config = dict(
    num_hidden_layers=11,
    hidden_size=320,
    n_experts=16,
    experts_per_token=2,
    d_expert=224,
    d_shared_expert=0,
    hidden_act='tanh_gelu',
    moe_layers=[2, 3, 4, 5, 6, 7, 8, 9, 10],
    router_score='sigmoid',
    normalize_top_k=True,
    routed_scale=1.5,
    balance_loss=0.0086,
    balance_bias=False,
    router_cosine_scale=20.0,
    init_std_router=0.0191,
    lr_router=0.000488,
    vocab_size=8192,
    norm='layernorm',
    norm_eps=1e-05,
    tie_word_embeddings=False,
    optimizer='muon_variant',
    learning_rate=0.0071,
    beta1=0.95,
    max_grad_norm=1.0,
    batch_tokens=[16384, 32768, 65536],
    max_seq_len=512,
    train_tokens=283500000,
    max_steps=7900,
    dataset='wikipedia_en',
)
Below are experts of layer 8 (counted from 0) of a mixture-of-experts language model. Rows are named router (the router's row for the expert), down (a neuron's output weights, with its number) and show model dimensions 128-191. Each number is 500 + 50 x the weight over its row's rms, rounded and kept within 0 to 999. Numbers have three digits each.
After each expert's rows: a language model's description of what the expert responds to. This comes from a sample of Wikipedia text that the model never trained on.

# expert 7
router:538518510551444462602513468514579524446474415478485385488461533451491532537453526456466450474552434391424463583485540548487486586504431518574571468470606485548441526397455444524439577465449560
down0:492411411549484458544487447479516457550507498555538514460439484551491476335510475482551517565577412415597443407468489461483460445488505556461487465452586475512430530516579511455453493517572492
down1:515519481538506386452469415507540488481641532499514460473493542474470510476508490441501479493517484509452577469492493591603517434520433495530484508496492472487478533444447545478495557513503511
down2:461536495495427542531519507460513512506546474507417480464568625540513541472605534399542566532486521525499488536541521579539535421482515543506484455497481482429551464488554545527602562568531501
down3:554398537513524475438466599469530455507581616447483559455528573457485415534545475569407439495414498456515452611427564524535398536486481552515487527596514502498449572506474531480431536529478495
down4:471498465536520391383420517534461524535475498470504493537522515460415403459514464594531482537558510505534416472378503513538403570516409443430500466512503463549492395545513508520426551420454556
down5:436527428525551412508431493480454465498522481542443433442551567559442457494474604552552499488440582582472529479479462528490527485550532521463486484490490509494528457486509518503583447470506523
It responds to: Sentence-ending periods, clause commas and prepositions like by, with, for, after, at phrase or sentence boundaries in prose.

# expert 5
router:500599479552441404462492557530530449477562562517542511548492461525496535567412451498402500491597460483493528540485466568420475546501474533463456418485501519613466475477514408430530516502470597
down0:532588494533459454452560506503486500433489596536404539568418589524492456494505460375430411526594534499556485460524420494562534533524487493510519430483465556508407558478554487461587524530553490
down1:470485622495420552381546499526464537516519451501530594552561379472387429510533464585551467468546503550540557540519544459489515465545517485480484417517477565504532563460510512473506412374384468
down2:496473515546521495468429433505473352523479510460540479544514516560568524590557452496536439456552515527555388453533459445390490564598559525529457491519515542455478491519538467426440529458511551
down3:539477520507418541408511504474511438563465640510510464522507500401487547579446533486467504436491485463444501484509526448558516530534531442514486435530498528486586554584463522434509553534563386
down4:544474558393543458495527605590547618495515436543508440477424601557499530522570404508501570465504533501545490507533520416538612525552429509539437476512484466487535552453518442537468451547563419
down5:468554619543488536539561544520465555474562469497576527490522484500454513485578563481473526450471512471433513540532486460494438363524443485447506453481522460485459536502517453549518404482518383
It responds to: Auxiliary verbs like was, is, has, were, not, and opening fragments of longer words such as un, exper, cons, impro.

# expert 15
router:430492469499577461565503556509562443441533408474469438486494446556503601500501487452454650487468536454479512518476439579474536547468494508637543555450565544532466475525409392531510578577451482
down0:517526436454500531534485530505422476532424431483495486564414514484451498476405534516539518537580463576475610432491487501582491361545488490382449510465503576462496478494622481551497522568540410
down1:414443489518544625552576522447490591464500487589405412503419442495420456542403543467566491545504485531476471526398552479561453548582578454564477454408537539417435557465526504457476474593538425
down2:496513597526524519484458562449479505529520585477503504393534540461433510512439506527566548510461534491478494543369502485456424508470506468472472501524509487428489547523460591567448558395520451
down3:499519463542513532535551505525520563478511515498519458436608559470463557400483504454447446491579478568429516487442521551477494427432568515546493467485466559502509534558625425558445575559491500
down4:587491407470587461477622450550505541456461484537452583467490495508530579474579457523566562540484494415478480499521599473517481535445586570411481497526563521469565456538569454467430483517561525
down5:500471527496560532529493494473507474492554517490454483504445529529502563507524417465473541534530419366409518436487542549526509511486496534477501564414609567494477541466410514484459498516572546
It responds to: Given names and surname or place-name pieces, such as John, William, Jon-athan, -ville, -ford, -ington, in lists and prose.

# expert 9
router:417544428451528549534467529552492431492470444454502477539422536499408546475489555580471646501446527489477515526525520496424533537454577443657508549469565552573503546448502497501501533514498450
down0:551494544460490385598517515416489563533526541480528541480463588565550488528571547468561522508406457420510500567429503551501384485493576449530532567478519422478545519499456511486469497394458486
down1:450381457407565538500475607484490492525602530530536518433594581517531562531572465430505498477519421449541447472404471485504477516489487452444467578485426485476425496447553510536470474629461523
down2:484536490494355456469499543547517549495397556477496552476482504426555434581480458431487509496492488453400404579565516559353430521444479486563419480442418508539584552580493392539501492555486492
down3:480512528497551469438459536453541479537527544565540516525396458471467519515465411525428399504475475615554481556547567536423416571504479574386586502524522520497536508465554476500494544463598439
down4:563521531458537524580535579427444496458503534450426483594463480530429516576541573485475361498484508464584510457471556492392489628503531436437496474521523448505548399534539450491484531452552478
down5:359531533471447467527547497527514552556537527482550431483482490472475443599504484476565530480472486514498484517508479584456518494418454513526506495505535480486486491501482485464459585577542398
It responds to: Nationality adjectives (British, German, Indian) and adjective-forming word endings like -ical, -ible, -ian, -ic, often in technical infobox fields.

# expert 0
router:397504559565508448500517549501544403483455493485515477479502451470446502636438489435498544460533532591511544530475528507487459510484618461495510456544551566487489517518438386488437542614401487
down0:432524489494493437424467503535622537412445411583504517478447579469484585483479522445549397506550487561569544490586540473499417571544547524493492478467498481460519496470460509478582442516425540
down1:527495418538450413524555432600468469527486480662456580566525473559473506551482500451449488404518457619487541451519398420458434519474470530454536451528489488495521532480444506429491571460540446
down2:497567526496538435534527551444453460480510514582490442543447510597491576526512626520536519488498571478472431548568505508525534500509525485628479416529527535442470452510533546551480462462412416
down3:523524477537503414504495437471531533589430537604538479557530441489507589547573495463510586550529462455504538665505409493575443471607533486495480479506429439560406435580504387437574373396488551
down4:463483528484426448521515487496436572481480528519543476499582548478534475524481505503508436539552576462536568512401591509466523423519623449470519408421508551542443498502449619406527485471488532
down5:534521557552528469520525443494541467518432483556520526452449556561540594509444492452522483494563563453518565554513509453453510443555581441476516493454450430507479467503406489341533519486544429
It responds to: Conjunctions and prepositions like and, to, in, at, plus narrative verbs (made, began, would) after a subject in biographies.

# expert 3
router:485535471540558518512428456543544491425488462488461418429532469624443515556501523500486562531461537500428416518485523508503473575411519628511614577471478574531503428449414484501497558549476497
down0:501460499564492430473603576527499565519573500582487443450523544492527525535407494452621497568491475427450396526581432480476580646509452583408380580495480534504549552517497508548495489455579480
down1:533576460456491458560461473607473418442467530554502480465489543542525469560515594484381469574486534482490532509609474505478553484560429440560521462472430545482640516443517473484450555548459490
down2:532463520518515370611553429421363503514502502427542457463491537486425521442434486557394650551524501457483460481417458539470565463493495605512547541469504478570475479488499478460455462478408539
down3:515447462493530454438497489478505551439507379554486510523465577503537492491445439494531487521422521528555483514459546487545543523447442493570501517529634499382452483554530608444559496498550515
down4:511486479487535536513493547428488496396476457569547412544488522488413487512432549493389509488467511573481459484531465466578532556466571407502486429507547507508508449504450512592440453534513571
down5:481501552522448449446529559469510529420522504462538509447464470520601503529528526560553493581419490488529483508500519487487463560467560340489496547547469479397525464515548476499504441517429529
It responds to: Punctuation closing entries in taxonomy lists, infoboxes and tables: commas before author years, closing parentheses after ages, final pipes, colons.

# expert 12
router:358558534428485459462451496523421404427569523421495515459440509504393527558516510490416457511428507451499585556466370585489456565423496488533463449522560505562471451502521439507476484492500511
down0:600551466579459508526519429529546541431432457499371467488473472435455560381557514495430513575469426463545475450492593532501503434590594480500494450438476480468427519555483454511535568549457452
down1:489494499599424442462497533534563430373505567454560554381485527461525449454485492476460574414512572490513535542557439525514530474533512504482533497312571399602560510521495521467432487394512486
down2:512485569588450452501575570536417431512566457470471502465504367523507433514473452507518595504511442573507515584425561450477506491486502490529526584545543516511535574531600531476477540357474548
down3:444510461587522584514569486502488507410378519479519486503485449583555662403473524472520534530427518475468540664486473501484473568461542454527620513504578503518515469448505549456467477558440560
down4:603455601486515536553542512492489563513471468503437477511501458502481512458463459439474469541519437475527524425459500519516444467502395444424497480527536497515577548515492545472594456484581538
down5:489543460469535434496519617513532556572589426449511531461412475483553491470444582409546474503482449581467514483553456422529602389578534548456542530561480523508490513500539487476490464527468472
It responds to: Table column and infobox tokens like | L, - Date, Party, plus degree words most, very, so, less.

# expert 1
router:538484481558571543479464531531458559410480588468515440554524472537509491607494492549411556444448514532513579501493563450449517601533523526515519507433611597451538445407474505598521582596393556
down0:487490604518565476441563455473500500485463575465495494527494474478526489511555533483537509514458441609451522468528536495424503501462631468505442512549524505476449426513511479402451470464503482
down1:594547455473530470418500576446527388505527566477596488530408551413455535591547478480552492493446542454454462524479496563464521532616523588607475464505467519468453519477542421511464425556438491
down2:462534526442573507468529441478399609552541498524522545528552569482458518634548483473463505451404474590436571550528511386546474481430551634480395439425574478469473556517478405439480536510550491
down3:519421484491541514491529463417470558456585519482522477427528531522472440509507518441423548524528558520491527491516478422530584504551550569537411492441447497452523432506458401522478523511493484
down4:488525439468419504473476502481562455419501493494482462458463483485494521414515447468549541456444451543520454527466450538533493521420528496529533562576406548566513487496537484426512575500514476
down5:417450454501446477454556512520486471635525479506565495460470493491603547531564495502451390457510473557483508518534495555483654537563563504448508475517434588595454533499562432563553541518553533
It responds to: Separators and short words between numbers in tables, stats and coordinates, such as pipes, dashes, ×, ″N, "in", "to", month names.

# expert 13
router:507549450482448455543470526528539470477541448458512437513506435440516625675512583456549554448473548431495529497548453448444514476485567501577542532496522472543595495478409473505427527540465504
down0:448489505440538557464506454463367578483394473577481526554515491491473486520386548445476521552492466538546460420451572500494387502516506543398543457607465433598514498597558559503545536516464507
down1:509497500519473481532494482543489589446420488500566468464435528588530526483458520515435467427550526485546460447474578544515519413467473455415547456468446510533508453513524479509505450623468566
down2:578548543499497475443481496505489509450460449484521489443531441468480492498477533444493566509552513474477479449504408546494556450501515567532469532490525515457574445476517437482446483450429514
down3:504479578506402531495609527534500459483526527472500442509422453449503515430418553532489564505476444486513374533459460447395516478482614526485514538487377576483496576543487483451537573607506446
down4:477525493516413557432628508492450475533485549591558494521398534495486414507471465423451476533480461541480464411453482405481460504509512562519570428473522458472506598498526565488492550530643534
down5:522553444565495591454440506524635487530608415497573517513502621453437531492468524486506554440579454455529505447508475540458551489555531549446437474497549543588545499525564484561499476475505455
It responds to: Possessives and determiners (his, their, its, the, new, first) and -ing/-ed verb endings inside narrative prose.

# expert 10
router:481509446499456533525491515540478561438433407568463524502501473568438521611360500450540495495474556550485568583423465471495504527494549512532513481481491523600507533434413472495440490509466467
down0:467515503509496563447525510486580522421441492514478477614546468424466473623460501500606478507511446518575475433446438472464487500474512485401570521541434518496541487524501463506532496546402517
down1:548503493495437526399561499504490475525458494487537464476499525560459515415562462530541468576519541503493515606533511508473487469454492481488487575560542637437543518511542495533396450538472462
down2:442502465523484472472425454470434512483541381523506557540481519507448530535473605412484507586516378517480471504523491446515429502535451540499558401509519551481475513483560565568547441529499405
down3:491476495496526500584504534514414554567531433503510554502489397477572406489515477511488550467524528508598498611508454535523446492594379532494469582496503441408482453476429442514380521439570591
down4:498439439436541576397468542473471507501494495456545466454539459492546434503565465550454580455459489461512445494599539490453522356571424434467462492527474498457587436509473566471537532475449505
down5:470527531483518493423504499535541482449459410604495482510478473430501476413487486469527554680585521527547494541549480475552452462456497483445460556518428482448542473465445570485500502575554474
It responds to: Suffixes closing nouns (-ations, -ers, -ians) and common nouns after the, such as film, team, company, television.

# expert 8
router:460509466527516460556394436578532546382521561451481453575484477554474509478483600493544486491444466435438481593544449504452504585521517443521518398536543513583481535551486524543452545525357508
down0:570512470480512440454500483447486468469528409595466455494540532455556610550589504569473456506499504433510581450542586545488501663520508503469472426494577491454481561444530506546456477473503516
down1:574488503515471580502508414557487568468480533479582495537511499474503445440466470501462486483533441598479444536520463453491396513488514519558595538454477530477463469495542527547484497469527524
down2:508537487504476421517535541508623432466545453509528531490457516568518420401507460469540490571477498573504518457423497496437578417565524417465428497490421455518540426473600491444424547432548507
down3:495623429416467487442480493512434440523552561422452555504517506467509381431487522504408525476480577519402450463487580442484453515562508541545374492487581533570512491437475499551455391410542476
down4:526501464525548491573485564395563525468573598497518368449521475485440504524543471558500507519569489583508425367561473455517545527412512577535467475467493538410376450492455491443546521513501487
down5:544449544490478474560513567533501565542476508463485534513463418539481557549430526594512505561497477578548485471557445381538559527455458500556569545465509419536595494540512526504537535500502392
It responds to: Middle pieces of place names, nationalities and acronyms, plus New York and USA, e.g. E|ston|ia, Tr|in|idad, SP|LA.

# expert 4
router:422563395559456554463466419493560495469519519510426523494515527518546555578461519519423554475474442430449474537465520531490505572470543447551593482494545561517392415482412525575516604492376479
down0:517532439552494565447474460513505368436623568451506513469500475622420479531568514504625518373525426613468501462418540502489470551509456537555557534550483558537568532461462480539456451462432539
down1:569586496564551462498530404532513396521553512401483558517527495496614402456527410482498542506617494531397470496485469520398494461473513533543537446524455562473447455474478380480532496513487500
down2:487528530580564540470405485540456633483466483531466447452493470464468477568468508485462414510425573516529501507546487462482456448406498571485473583452418443553558465485515514510587487543568470
down3:474515552529388473439413435414524504616559510502507495436480484437434484581563532402524467454555491417484462518485461509462518469485496538503499506451531475514538468432481490390585493570524441
down4:472502543449451544604456447527534643540447508570438485466571512599501509465460565458443479452543491443508447520615522549549433314487486510488561583497582490505472551499486355485456636541490546
down5:475490476559512576507434539479502451550560506420539444513580503542501584481505411436482477490568499574511642494564544541484560567458476442458461467528507442506462502485519482525479488488433557
It responds to: Number tokens, especially single digits, in years, scores, times and table cells, like 1|993, 3:40, 18–25, season 1.